Weights of a small mixture-of-experts language model, trained from scratch on English Wikipedia: a softmax router, a variant of SOAP for the experts.
Below are experts of layer 2 (counted from 0) of a mixture-of-experts language model. Rows are named router (the router's row for the expert), gate (a neuron's input weights, with its number), up (a neuron's input weights, with its number) and show model dimensions 64-127. Each number is 128 + 32 x the weight over its row's rms, rounded and kept within 0 to 255.
Before each expert's rows: "mostly gets" lists some tokens that are sent to it at least half of the time. This comes from a sample of Wikipedia text that the model never trained on.

# expert 2
mostly gets: "), ", "). ", ", ", ". ", "\". ", "Ed"
router [ 92 143 142 114 106 111 133  96 116 110 109 131 148 155 121 119 110 151 105 169 160  81 124  82 216 121 100 126 118 130 117 146 103 145 132  63  94 129  90 125 129 188 125  99 155 145 140 157  82 180 119 178  85 112 174 103 139 166  86 111  87 163  80 144]
gate0 [151 144 127  42 116 124 138 108  59 108 157 148 181 163 172 168 121 152 124 161 138 183 150 149 162 124 132  98 126  60  67 121  82  85 120 136 149 149 140 127 152 125 157 131 112 149 202 175 111 174 108 102  50 114 162 145  98 156  79 103 108 160 107 118]
up0 [152 154 157 119 139  96  93  84 110 125 123 129 130 157 134 140 131 156 127 108 177 130  94 191  72 137  99 148  83  64 127 153 119 173 136 105 165 131  91 169 128 125 103  57  72 108 142 100 120 135 130  63 104 120  65 158  97 111 132 119 124 128 108 120]
gate1 [135 133 133  90 115  79 136  66 122 135 119 158 113 147 134 121 152 115  87 153 212 154 140 136 171 109 109 173  82 118  98 106 114 116  96 167 102 106 106 194 131 105 146 102 101 151 143 126 197 158 102 155 113 116 105 120 156  84 108 112 131 116  86 112]
up1 [167 101 137  62 152 174 113  90 154  89 157 156 143 163 123 129 159 121 135 101 133 111 118 135 191 124 169 158  50 119 157 111 137 109 168 138 105 174 135 109 148  84 112 159 108 129 215 103 152 107 171 111 145 151 125 139  95 121 136  92 182 140 152 128]
gate2 [113 103  73 106 159 143  96 115 125 139 115 175  93 118 117  77 128 185 158 167 125 125 178  96 106 197 123 139 150  96 146  92 115 115 138 164 121 100 160 176 162 171 153 172 154  82 105 221  93 125 132 180  61 139 134 140 126 162 100 106 121 165  66 142]
up2 [155 166  95 129 125 120 118 138 164  99 149 156  73 111 126 152 158  84 132 110 141 115 149 155 104 157 147 132 157  91 119  90 133  82 124 147 176 139 139 148 151 173 171 111 115 147 105 194 105 130 144 177  96 168  96  35 143 171  72 135 129 153 107 183]
gate3 [101  84  82 166 153 135 105  64 119 175 130 141 145 175 135 169 121 141 146 124 100  97 139 121 124 120 173  71 141 152 141 133 117 124 126  93 166  98 127 151  89 168 144 203 128 142 145 187 170 130 166 156  76 110 133 107 126 107 119 173 116 122 118 149]
up3 [127 138 105 145 169 107 149 127 153 187  86  92 126 160 164 199 134  53 206 147 143 116 171 109 125 102 190 140 165 161  80 107 110  91 168 159 174 136  70 147 122 113 153 109 115 102 138 168 155  79 120 204 150  98  79 133 133 139 135 154 112  87 109 113]
gate4 [146  80 127 113 119 133 121 141 178 129 130 191 130 153 140 101 132 151 121 118  96 199 125 175 203 127 118 154 125 139  90 132  75 154 117 146 102 158 160 110 136 138 106 119 149 116  95 210 138 162  66 174 110 154 139 188 120 150 181 114 107 149 202 116]
up4 [166 107 143 116  91 134 170 119 138  98 175 143 196 147  90  88 131 138  67 149 116 135 175  34 118 182  95 133 129 157  89 163  79 139 139 124 155 184 143 101  93  77 146 104 139 126 129 172 120 123 133 163  58 168  91 106 131 150 173 124  91 132 167 157]
gate5 [109 111  95 115  62 140 106  91 155 144 111  74  91 197 127  92 126 110 112 146 128 148 141  96 145  99  84 131 120 149  84  95 136 109 142 129 157 133 105 113  97 140 184 100 142 108 178  76 128 151 148 158 113  31 154 145 104 168  66 157 112 119 172 156]
up5 [120  95 146  96 171 146 179 175  73 142  88 164 120  98 115 119 126 108 164 117 169 116 137 157 111 202 175 131 129 123 145  85  91 100 107 124  89 131 113 101  76 119 148 120 110 121 147 150 158 154 115 140 100 148  68 162 152 116 117 102 123 203 147 101]

# expert 0
mostly gets: "th", "this ", "other ", "there ", "same ", "See "
router [108 194 105  63 170  80 140 101 142 143 101  90 120 154  95  61 123 111 111 149  92 115 186 125 146 126  71  85 142 170 131 123 122  96  76  98 121 161  86 131 110 110 110 117 119 138 142  90 168 152  58  74  93 146 137 118 131 109  89 144 146 168 104 163]
gate0 [ 90 142  90 139  68 121  91 150 152 110 110  74 171 126 177 114  83 103 127 122 136 103  66 128  63 133 105 191 195 107 174 130 127  86  97 106 105 112 114 150 105 164 154 113 127 143 147  92 147 152  86 105  69 108  92 123 144  80 142 153 155 170  82  87]
up0 [131 155 120 153 154  77  50 158  97  91 157 122 100 109 132 108  55 120 110 155  86  93 115 175 130 109 116 188  81 166  65 102 151  76 104 125  89 120 110  83  91 145 143  82 139 135 128  89  93  63 157 171 105 102 153  87  87 145 147 133 141 102 104  93]
gate1 [104 159 155  66 125 116 134 125 127 122  88 158 122 132 135  92  90  44 205 178 110 147 123 138 115 143 156 166 161 160 171 169 119  73 129 146 130 111 141 139  93 100 113 144 136 160 157 123 117 134  86  85  95  93 161 109 104 161 104 116 119 171 133 146]
up1 [173 127 134  94 150 171 101 137 187 127 124 145 168 106 153 119 136 157 110 124 125 126 150  88 122  96 139 154 199 122 136 135 165  92 149 129 157 126 138 120 137 178 180 183  81 177 148  99  87 124  49 104 113 113 140 119 196  87 166 161 109 106 162 128]
gate2 [ 71 179 158 123  90  95 182 196 170 135  99 104 115 147 151 133 124 136 129 164 120 143 106 123 132 120 115  83  87  97 131  95 143 103  69 173 154 162 136  81 122 116 110 161 102 134 166 126 157 106 105 155  84  98 127 141 156  98 123 103 189 124 129 141]
up2 [ 77 124 152  85 137 138 120 135 155 119 143 118 118 136 149 136  98 111 163  51 210 153  95  83 222 108 136 103  95 145  94 154 105 134 164 157 206 155 126  77 122 150 122 150 198 146 219 152 132 127 178  78 132 120  91 112 190 103  97 151 141 186  70 139]
gate3 [137 178 164 122 118 105 160 130  98 160 119  78 148 201 180 111 133 160 144 137 135 128 144 172 160 151 155 113 121 140  88 154 131 151 140 132 164 156  88 111 100 115 224 111 130 132 127 126 128 106  87 134 144 156  73 174  92 129  75 117 130 164 131 208]
up3 [134 189 115 103 150 152 107 123 130 149 153 139 103  93 146  99  59 121 169 109 135 106 148 187  98 102 121 165 101 123 116 153 114 107 177  66 171 136  90 142 139 144  85  97 133 157 103  93  72 129 161 116 126 129 182 163  88 133 148 107 148 128 116  98]
gate4 [152 149 155 134 144  99 124  87 125 163  91  65 121 108 103 119  49 107 103 131  68 100 188 116 103 109  90 200 113 179 167 156  66 122 141 117 138 168 174 150 118  88  94 167 104 155 150 157  93 154 141 136 139 126 103 106 110 152 125  67 189 174  94 139]
up4 [141 104 135 151  72 143  96 133 117 106  84 115 106  25 160 101 144  90 178  48 146 100 107 101 131 111 155 160 102 212 183 143 132  85 107 116 114 164 135 159  73  82 126 119 139  93  70 165 116 164  88  86  87 108 161  83 114 143 158 128 114 141  91 145]
gate5 [136 104  84  36 130 118 144 149 185 151  80  90 100 155 130 161  58 141 125 172 161 131 147 132 119  98 124 186  57 147 116 109 128 108 112  60 135 116  74  96 103 141 120 124  97 159 120  58 113 136 102  98 122 130 124 119 168 117  99 125 108 181 136 116]
up5 [ 68 155 121 158  77  95 127 119 144 119 123 146 185 130 102 102 165 116 149  87 102 119 199  99 133 132  79 199 116  58 125  74 121 123 198 108 148 120  97 123 165 169 192 152 157 148 159 150  85 125 132 145 142 135 187 109 174  64  88  79 166 117 114  89]

# expert 5
mostly gets: "that ", "who ", "Z", "can ", "which ", "may "
router [114 182  88  67 176 104 143 165 115 169 106  78  79 135 100 152 114 111  99 160 141  76 121  90 169  92 100 109 148 158 168 118 134  65 116 127 142 140 148 170 149 138 106  97 180 117  71 162 146 120 132 173 155 108 123 143 138 142 126 126 106 185 130 146]
gate0 [155 140  88  68 178 128 179 108 157 123  88 100 101 127  66 115  90 110 162 145 147 132 128 114 135 101 116 106  92 191 197 118 171  90 118 148 105 152 174 110 122 113 192 174 149 106  82 148 123 102 136 126  84 117 140 122 114 114 118 123 174 166 152 116]
up0 [ 90  59  92  91  62 105 114 172 168 162 216 145 100 173 168  93 133 108 116 154  71 120 147 122 154 210 120 118 110 132 107 127 156 141  68 204 120 128 182 152 146 160 101 145 148 122 140 152 162 150  75 150 146 156 129 128 133 127 108 134 122  69 115 175]
gate1 [ 96  97 147 104 105 195 112 148 148 121  75  88  77 128 144 178 165  48  90  31 122 125 152 193  93  73 146 159 101  97 178  79 150 125  85  90  97  79 107 104 130 122 143 112 109 158 138 142 167 193 167 161  56 133 118 112 144 142 122 158 102 118 158 187]
up1 [ 96 175  86 119  87 209 162 138 161 160 116 202  77  47  72 152  98 149 173 103 123 117 124 171 159  93 173  90 107  75 149 154 114 163 106  90  89  97 103 110 138 132 155 186 123 104 134 187 119 145 132 131  74 137 172  86 151 122 125  77 102 121  88 104]
gate2 [163  78 105  87 112  95 102 166  80 124  85  88  96 128 107 121 168 205 114 171 148 146 136  78 115 161 117  97 155 151 179  78 179 128 115 119 108 113 130  90 119 127 157 157 131 121 116 140 179 100 140 108 125 102 189 118 118 134 122 121 126 208 173 110]
up2 [117 111  84 115 165  64 112 133 131 132 120 179 119 134 138 145 155 140 112 115 110  52  79 148 180 126 114 137 115 115 188 104 122 157 157 192 153 147 147  79 130 134 146 163 116 163 155 162 155 151 166 112 168 145  69 108  95 152  89 154 120 111 130 145]
gate3 [145  99 192 120 134 108 146 182 194 187  53 117 110 144 121 133 185  86 101 138  70 143  97 122 121  49 141 105  90 103 182 219 114 165  93 185  81  96 190 154 119  91 150  92 159  91 145  96  98 130 150 208 144 100 147 169 143 119  83 116 165 100 120 122]
up3 [142 109 133 113 100 145 139 119 115  94 134 153 158 157 103 147 163 117 120 156 118  98 126 148 100 152  89 144 163  70 103 164 143 128 162 145  92 149 113 158 128 116 195 116  99  88 106 124  67  73 111 131 121 124 158 113 158 155 123 106 123 107 141 150]
gate4 [180  90 121 138 120 152 136 110 141 157 167 131 109 139 143 144  85 130  87 115 155 152 157 172 212 147 146 157 113 122  96 116 130 137 142 135  99 142 129  36 142 162 132 197 121 156 136  97 131 128 148 110  82 164 152 132 111 140 131 106 163  99 165 106]
up4 [144  52 150 112 152  85  95 145 176 201 133 177 137  92  94 172 154 149 135 150 142  84  91 114 115 136 161 112 103  73 101 162 137 125 194  83 123 190 102 119 123 140 131 122 117 118 151 176 107 119 118 145 153 127  81 159 147 107 103 111 194 152 163  98]
gate5 [130 176 134 104  94 162 183 198 138 133 117 102  66  83 130 152 114 100 129 154 133 214  62 157 152 164 169  84 150 147 144 114  97 145 165 133 107 119 137  85 115 113 132  73 196 120  97  97 112  58 179 119 109  89 137 161 117 103 108 106 141  78 141 156]
up5 [176 213  77 145 157  85 115 133  82 190  70  84 114 132 137 105 161 139 122 128  87 174 192 138 131 140 124 107 150 109 134  72 136 230 111 110 134 157 118  96 130 118  61 127 173 151 114 107 111  93 187 160 171  59 204 141 115 106 110  75  87 179 216 137]

# expert 3
mostly gets: "of ", "from ", "for ", ": ", "In ", "On "
router [ 68 119  53 120 155 147 150 137  95 127 114 118 175 162  96 145 139 115  89 125 104 134 110 124 174 133 122 113 152 144 130 157  57  85 100  96 117 146  92 104 115 107 102  72 135  81 109 187 104 142 127  95 175 141 125  88 168 167  92  97  93 136  47 198]
gate0 [152  60  56 170 144 113 171 148  90 150 120 150 174 132 152  98 129 161 160 139 119 175 120 174 172 120 119 139 113 104 131 155 119 176 184 142 155 169 125 123 130 114 103 112 110 151 158 183 151  85  49 135 138 121 204  86 162 135 103 115  60 131 114 120]
up0 [137 117 121 119 114 152 177 118 117  81 132 123 106 207 171  59 168 118 132  87 154  96 158 200 146  78 128  98  48 147 171 160 168 135 112 144 160 148 130 120 135 200 149  97 145 159 147 175 148 140 118 134 122  79 148 175  79 174 121 159 158 196 119 105]
gate1 [101 186  85 118  70  96 119 136 154 137 120 182 118 149  97 160 158 147 173 137  97 137 158 158  38 137 106 140 166  81 153 148 132 126 107 184 141 127 106 129 136 146 101 102  72 132 192 137 122 137 181  69 163 147 142 128 138 140 103 129 106 141 120 160]
up1 [ 75 131 145 118 160 157 143 116 102 140 114 129 145 157 165 154 154 144  42 140 132 127 112 142 140 160  85 125 152 136 155 129 167 144 108 137 140 169 139 188  81 139 164 112 129 152  69 142  87 101 144 128 102  99 154 131 162  84 165 126 115 116 147 100]
gate2 [118 135 106 134 150  69  99 100 129 139 100 168 160 145 138 118 150 141 164  86 131 148 121 176 120 124 128 150  87 133 114 121  93 128 105 165 134  91  84 143  96 156 156 119  89 105 152 153 146 113 105  89 131 126 131 153 127 141 136 134 100 139 111 163]
up2 [166 123 107 111  98 210 102  86  58 145 186 112 150  97 140 148 152 142  85 151 100 153  92 112 123 179  68 146 124 150 109 121 124 152 134 145 171 134 133 142  64  98  67 142 142 142 110 130 145 150  91 106  97 134  95 130 178 155 127 141 193 117 123 181]
gate3 [102  96 140 138 214 125 151 195 171  99 157 119 136 128 128 157 134  86 106 104 153 139 147 125 128 121 133 138 159 186 159 135  66 149 157 160 115 179 115 128 129 114 177 117 118 145 128 131 127  60 115 154  89 135 171 146 131  73 157 106 153  90 114 166]
up3 [155 112 139 142  55 169 112 101  81 157 140 137 160  90 162 132 102 209 116 141 165  78 108 134 136  87 129 111  79 181 110 164 103 171 115 113 183  87  77 139 110  83  98 100  85 100 107 134 102 110 122  93 145 157  61 131 131 124 124 143 121 132 121 112]
gate4 [ 98  99 125 147 139 153 111 159 107 145 186 103  86 136 148  71 200 104   8 161  94  92  66 140  94  66 148 131 131 115  79 124  86 143  89 127 153 132 109 166 117  74 155 163 163 122 159 115  90 117 111 140 113 148 190  97 114 195 140 182 180 151 117 144]
up4 [119 157  90  94 112 143 107 134 144 120 148 116 186 139  96 143 149 112 158  88 107 168 124 121 110 151 139  49 144 138 169 148 183 118  85  40 111 111 104 160 110 163 134 100 153 141  71 155 215 171 130 139  67  71 134  84 129  86  92  98 127 136 149 149]
gate5 [130 168 101  73 108  39 109 156 133 175 149 133 118 105 104  75 134 145 125 102 140 117 165 207 147 127 162  91 122  98  74 136  87 116  98 165 142 108  99 211  99  63 179 125 149  79 124 140 152 148 169 137 100 105 115  97 153 187 150 136 115 129 165 159]
up5 [ 35 104 139 166 124 194 151 152 163  42 117 152 141  99 116 146 157  96  94 141 140 149 151 159  78 169 131  90  88  93 163 119 145  97 133 124 102 106 142 158 152 104 108 146 144  62  53  89 121 171 105 133  84  84 101 157 112 102 127 143 142 130 123 155]

# expert 4
mostly gets: "|", "Dr", "ism", "Gr", "pl", "cr"
router [129 156  91 137 130 123 172  50 142 160 100 143 169 138  62 120 134 169 148 132  93 101 120 104  75 135 128 133 110 114 131 135 106 144  82 139 157 131 105 181 145  96 115 140  92 145 127 131  72 147  77 142  77 134 127 148 140 143 112 151  87 154 109 126]
gate0 [138 122 145 182 144 150 185 162 168 144 122 150  80 112 127  83 143 168 125 208 120 120 129 128 170  89 155  93  88 137  83 137 118 146 162 179  90 184 122  78 199  53 159 110 129 134 159 108  88  90 100 208 115 125 199 117 151 148 103  94 102 148 112 125]
up0 [159 175 110 139 145 136 136 162 141  59 116 200  98  80  97  83 125  86  79 139  75 117  67 161 185 132 107 161  80 194 137 123 116 100 180 118 119 116  80  69 155 178 160 117 136 134 161 123  97  74 129 112 104 127  61 151 109 127 121 165 118 170 138 120]
gate1 [144  82 121 112  90 174 155 134 187 182 153 116  93 130 125 121 138 145  90  96 139 200 127 108 107 131 149 135 127  72 110 149 152 116  96 116 139  80 114 140  85 102 158 144 138 144 163 163  70 144 125 134 110 103 180 162 151 202 111 177 168 126 144 116]
up1 [ 97 112  96 156 139 130 137 136 124 155 155 114 124 157 108 127  74 186 104 147 185 149 150 138 136  82 101 105 146 141 151 128 121 129 127 138 173 162  89  85 117 150 151  96 112 141  73  79 111 198 117  83 195 166 140  93 102 129 161  90 109 186 121 149]
gate2 [121 152 170 142 110 114 165 121 126 209 122 159 103 143 114  70 115 123 155 154 157 115 149 133 178 121 126 140 110 166 112 159  84  88 128 111 109 122 117 172 126 124 131 109 157 141 135  67 153 143 114 210  99 128  90 133 148 131 112 156  95 119 143 137]
up2 [136 136  75 111 152 164 147 189 158 132 133 102 148 149 170 129 148 134 151 122 143 124 197  99 123  86  85 141 179  70 125 159 111 179 135  84 118  95 107  93 153 158 109  96 124  63 153  63 122 151  81  92 102  98 113 158 126 142 144 156 102 125 196 107]
gate3 [143 106 108 172 121 144 164 105 169 132 122 170 157 140  99  33 106 142 101 193 150 113 103 162 146  93  64 140 104  98 169 142 102 134  90 127 142  81 137 112 105 167 134 107 109  81  92 101  94 209 161 117 199 151 146 192 109 133  71 119 155 171 156 121]
up3 [147 113 156 154 194 104 157  87 125 147 115  96 133 148  75  92 160  97 131  77 131 176 111  98 104 121 143  52  75 107 117 119 113 166 146 147 181 182 192 185 163  90 143 161 123 115 124 107 187  86  98 129  74 121  88  69 122 138 141 138  77 135 122  52]
gate4 [155 146  94 166  90 116 171  58 145 154 127 141 166 153 101 190 115 135 136 150  95 148 114 123  69  98 129 192  94 130 151 146 141 131 135 159 176 108 123 185 173 134 122 159 193 111 101 102 148 104 171 114 106 149 166 173  87 125 113 118 157 111 125 140]
up4 [159 162 135 129 137 151 152 131  92 119 133 161  97  82  52 163  91 146 144  91 128 181 100  86 107 129  97 120  88 121 111 166 136 143 137  98 144 146 117 155 136 155 140 188 206  86 131 158  50 147  84 191 206 220 189 163 101 139 188 134 125 116 135 125]
gate5 [ 62 168 162 135  90 103 157 103  56 149 138  62  98 106  87 146 115 176 190 156 146 123 113  77 101 168 109 145  96 173  87 155  70 118 124 139 145  89  98 123 117  79 139 131  90 102 168 146 136 141 131 100 139 118 104 125 135 148 148 118 117 147 146 105]
up5 [ 65 182 169  90 120 121 134 121  95 151 176 103  79 122 149 119 127 144 138 103 182  99 120  59 209 172 114 146  99 160  83 159 112 121 121 152 127 114 100 147 131  94  99 170  89 140  92 158 126 127  63 138 164 175 110 160 156 102 120 137  63 131 152 141]

# expert 1
mostly gets: "199", "== ", "195", "194", "196", "192"
router [ 91 150  63  85 182 106 133 137  86 156  77  73 144 121  47 126 114 143  63 177 138  91 110  95 104 132  95  62 124 182 123 129 111 128  81 112 109 168 165 148 178 180  91  59 190 108 127 175  77 150 147 150 134 109 129  74 171 178  84 141 109 142 104 180]
gate0 [166 135 106 108  94 152  89 123 100 130 117  65 118  85 142 150 117  86  97 102 112 179  69 135  94  80 151 180 112 120 158 157 150 119 148  89 182 111 119 170  81 152 155 182 112 180 131 110 123 131 127 105 125  96 194 130 134 157 132 190 123 144 136 167]
up0 [110 122  96 118 100  91 116 143  97 135 199 119 105 106 178 121 123 126 128 158 104  80 116 182 159 128 193 135 156 132 148 144 126 180 155 127 185 121 126 127 131 107  96 144 113  82 126 144 121 144 120 133  84 126  77 136 132 139 110 131 172 171 146 164]
gate1 [131 176 101  52  79 128  99 144  23 128 149 130 110  77 148 117 185 139  69 109 100 153  82 117 136  89 141 160 153 107 134 127 106 167  73  60 191 124 112 162 152 117 156 103 124 182 105 120 175 108 144 130  97 110  75 134  98 122 128 154 139 108  95 100]
up1 [174 124 119 111 134 154 113 118 147 122 145  79 167 120  98 109 159 116 145 181 151 100 154 115  64 187  96 166 101 161 129 125  38 152 145 132  92 117 124  95 164 163 146 160 151 144 156 104 122 105 124 152  75 102 115 168 121 155  46 137  48  97  91 142]
gate2 [100 100 147 217 158 121  52 140 100 110 168 125 117  75 120  90  97  79 107 169 144  93 189 143 103 175 115 105 126 116 141 115 125 140 134 160  83 140 149  99 104 134 165  72 158 152 139 175 117 163  88 196  75 136 105 128  90  96 131 132  79 122  92 103]
up2 [140 109 114 110 105 142 136 118 102 151  84  66 121  89 100 131 102 121  51 140 177 143  92  99 121 106  83  91  84 191 125 145 145 167 121 132 128 132 102 113 115 148 129  98 117 173 201 132 126 123  83 160 102 134 106 153 111 142 144 113  92 116 162 174]
gate3 [147 132 116 124 206 148 132  98 133 110 130  99 122 142 112 183 177  83 111 110 137 110  42 126 124  99 112 132 116 141  87 167 128 150 147 101 185 136 193 129 216  77 154 129 173 135  86 151 143 121 107 132 147  49 140 111 124 103 177 136 135 134  96 137]
up3 [146 110 132  83 115 139 149 155  95 154 102  93 123 144  54 173  92 113 152 112  72 133 119 212 146 197 150 132 106  91 154  84 151 158 107  86 116  98 148 124  78 111 123 184 139 149 127 131 196 134 200  80 118 151 109 109 139 176 141 165 146 130 133 105]
gate4 [ 80 195 166  98 140 141 164 124 146 130 135 128 127 126  75 134 133 152 104 149 174 179  95 161 141 146  80  97  94 143  97 133 131 111 107 113 115 136 114 130  90 130 110 148 161 180  98 129 120 153  67 155 157 132 112 154 140 193 149 152 147 100 115 138]
up4 [154 171 136 117 151 127 124  94  71 106 130 139 163 153 129 164 181 144  76 132 128 103 120 130 136 203 156 181 111 146 122 124  89 142 118 124 128 105  62 162 134 144 107 182 122 101 171 169 114 157 125  84  70 145 136  74  95 118 121 136  53 143 174 144]
gate5 [140 141  87  84 144 120  79 172  73 158 157  84 113 134 110  88 163 101  76 149 146 168 110 151 106 113 109  59 150 133 165 139 132  63 130  82 114 157 103 166 169 157 140 112 143 108 146 145 186 194  95 148  88 120 126 114 143 128  70 117 140 133 147  92]
up5 [118 159 134 187 142 145  48 129 183 154 118 116 145 128 109 141  93 152 145  93 177 111 104 131 108 147 107  90 147 156 144 118 133  65 133 128 142 103 126 151 126 199 104 128 113 119 142 135 141 126  76 125 160 143 118 114 149 198 136 144  71 136 108 191]

# expert 7
mostly gets: "\n\n", "== ", "===", "into ", "with ", "have "
router [ 87 126 149 107 141  41 162 153  84 136  71 123 132 178  70 152 179 104  86 152  80  75 117 164 129 144 143  54 133  98 166 123  96 158 108 116 150 189  80 136 134 127 105  73 168 191 195 108 122 179 152 132 147 141  92 124 173 117  99 125  85 165  95 149]
gate0 [ 61 120 161 151 139 191 163 157 112  90 104  90 111 155 152 156 104 105 121  94 141  84  99  95  77 108 151  98 145  81 185 154 108 127 107 100 175 123 108 118 135 149 126  71 108  53 127  79 112 135 124 158 111 159 197 115  81 113 163 198 126 140  84 127]
up0 [199  77 120 146 100 107 146 113  85 109 144 109 146 127 130 113 133 136 109 126  76 171 173 175 157 144 109 177 151 119  89 154 156 144 165 195  80 165 133 195 112 187 137 111 134 212 137 134 125  97 131 119  84 159 114 158 199 114 132  80  98 161 103  93]
gate1 [132 161 156 185  78  83  99 143 120  81 101 120 141 120 168 129 134 114 101 177 110 143 137 179 121 112  97  97 117 120 109 107 143 115 176  94 169 223 140 201 124  87 151  87  62 104 144 118 147 121  71 142 102 173 111 201 144 134 122 118 183 171  98 176]
up1 [149 130 117 144  29 128  83 105 123 136 152  37 120  89 136 146 158  89  96 154  98 104 156 120 179 124 171 154 130  95  95 120 142 141 157 149  54 202 146 198 123 105 111  95 133 127 122 113 144 140 119 109 153 140 136 164 190  95 145 112 200 146 122 118]
gate2 [ 91 176 142  90 114 106 129 126  88 155  87 124 103  90 120 101 176 127 144 163 181  82 115 117  90 153 130 115 139 120 114 116 113 186 118  97 164 102  80  86 149 138 133 117 140 101 157 125 138 100 146 112  96 166 166  82 128 147 114 126  40 120 109 147]
up2 [ 94 150 150 122 143 145 123 125 215 162 132  98 112 150  90 156 172 138 142  71  97 134 172 113 164  99  90 120 114 163  96 122  68 118 107 173 100 165 144  87 124 103 158 131 164 137 111 140 202 160 153 145 121  71  75 128  94 135 124  87 166  82 117 130]
gate3 [120 144 154 111  88 117 129 124  79 149  98  90 139 170 149 140 143 118 158  73 120 135 137  97 140 118 168 143 121 108 165  97 119 134 167 115 115 180 131 162 151 117  61 161 150 143 178 103  89 153 168 112 152 138  84 122 106 158 118 119 131 183  87 118]
up3 [107 131  87 138 117  62 101 137  87 135  94 137 122 114 159 123  97 134 204 111 168 204 181  80 142 117 124 131 110  89 107 117 140 133 130 131 126 134 107 112 123 142 132 219 101  88 122  94 129 167 119 118  84 161  73 141 117 113 133 153 115  66 130 137]
gate4 [154 118 168 136 138 165 169 161 168 137 127  86 142 208 131 108 138 132 155 181 190 123 130 150 173  92 158 139 154  76 111  75  94 146 101 160 130 112 135  28 153 114  43 107 140 167 170 129 113 145  94 109 193 125 114 105 136 147  66 146 144 164  89 164]
up4 [ 91 146 120 126 140  95  62 111  87  90 147 117  99 173 147 129  83 152  73 190 117  95 107 131 153 156 115 132 131 127 110 110  94 132  56 140 190 159 145 141  80 146 167 124 128 128  34 115 173 105 153 170  90 139 114  96  82 167 144  54 144 103 124 178]
gate5 [136 110 237 140 124 108  97 182 141 187  65  94 120 136 174 151 132 111  91 223  96 112 137 151 122  71 129  92 110 156 144 122 142 216 151 106 137 148 141 106 120 100 118 122  83 130 184 141 183 144 115 125 149  92 138 108 132 102 132 151  77 182  69 128]
up5 [166 143 181  98 173 136 106 107 122 251  99 130 139 220 135 132 113  95 107 121 144 141 120 132  88 135 189 127 121 101 145  80 115 155 166 102 204 112 168  95 106 148 148 147  58 116 186 168 157 128 140 173 165  74 110  93 116 130 114  86 109 118  77 122]

# expert 6
mostly gets: "-", "–", "'", "and ", "not ", "& "
router [115 159 100 121 169 132 149 136 114 139 144 108 149 179 123 156 100 180  62 140  99  83 134 128 168  83  95 182 163 140 125  88 103  85 119 103 162 161  55 140 158 108  61 161 141 124 122 122 103 161 121 149 128 101 147 128 138 157  82  71 104 107  79 191]
gate0 [128  99 142 121 126 121 128 125  99 158 133  84 207 218 132 159 108 185 104 129 126 156 112 107  63 137 136 148 166 134 122  90 121 118 117 125 104 122  85  75 103 132  81 141  93 100 122  97  67 123 116  94 138 148 116 123 166 155  86 186 107  71 123 144]
up0 [171 116 134 140 186 140 110 120  30 121 102 174 156 154 175 133 116  85 121 167  76 147 169 164 123 145 126 129 145 110 127 168 127 113  85  90 160  49 168  90 117 137 139 120  83 158 137  88  76 142  69 119 146 189 149 138  87 146 120  98 183  89 178  82]
gate1 [129  87 124 126  92 164 160  91 146 118 121 108 110 140 141 144 124 157 135 152 123  89 110 143 172 149 169 179 129 101 113 129 112 140 110 103 132 195 145 135 110  72 108 143 149 118 146 136 126 184 145 125 132 126  99 101 122 157 151 107 103 186  74 137]
up1 [167 104 161 116 116 142 153 105 195  89 121 183 144 161 182 179  97 102 109 115 131 143  64 124 153 120 171 163 155 174 128 123 120 171 116 106 173 140 137  92 118 115  87 144 112  86 146 155 121 106 167 159 150 156 189 101  85 189 164 181 129 120 143 150]
gate2 [127 173  93 111 130 108 156 146 134 121 139  97 115 127 169 117 168 142 119 107 125 143 192 141 142  83 120 147 116 136  88  70 185 115 160 121 193 161 138 129 104 109 165 150 116 104 177 111 157 152 125 149 160 131 144 163 121  76  50  88 115  98 181 132]
up2 [153 106 134 114 125 120  93  77 140 119 110 117 179 107 113  82 177  86 142 150  79 152 106 215 135 118 133 122  74 146 122  71 138 134 184 149  78  96 102 131 135 118 161 146 138  65  63  96  87 136 184 138 128 149 145 143 128 116 132 147  99  76 143 160]
gate3 [128 138 131 124 122 119 188 198 137 179 146 155 120 165 158 105 139 142  84 140 135 149 129 173 183  85  54 153 153 116 102 169 125 119  96 127 150 163  78 136 121 162 101  87 138 114 105 103 142 146 166 116 121 127 122  82 117 135  95 127 122 163 163 176]
up3 [136 160 117 164  79  93 124 132 109 177 139 105  91 159 164 119 133 144 162 147 112 105 164 105 140 165 189 154 174 127 176 146 123  97 115  66 105 151 114 101 182 180 134 142  79 129 173  92 110 134  92 197 156 146 135 172  83 154 110 141  73 144 146 114]
gate4 [ 87 157 165 157 133 131 156 199 118 112 119 130 134 141 177  93 147 103 149 132 171 120 153 103 149 130 107 118 114 151  89 190  88 116 195  97 152 133 109 157 170 166 132 121 172  63 151 142 120 154 186 114 155  99 168 119 118 172 157 184  54 133 143 109]
up4 [131  78 121 134 112 159 142 114 132  78 136  86 162 183 122  48 124 146 133 144 127 134 151 156  87  79  54 158 115 141 101 164 108 137 149 107 171 111 157 173 116 117  88 115 158 141 164 141 139 136 174 111 126  70 134 134 146 126 174 175  74 122 158 109]
gate5 [160 160 150 128  62  98 155 152 120 129 194 141 104 147 151 135 172  98  78 137  80 165 177 146 128 110 125 125 134 122 112 112 117 145  63  91 115 122 153  70 133 102 123 151 135 120 145  83 146 153 129 107 110 137  97 162 113 190 124  77 109 115 144 106]
up5 [ 53  93 110 145  96 194 121 119  74 103 124 143 102 128 133 160  92 194  92 176 142 110 149 107  94 134 113 156 141  86  57  98 128 118 169 140 198 154 103 117 137 151 163 150 159 146 140 148 113  69  78 115 167 159  90 102 105 100  88  86  83 137 122 131]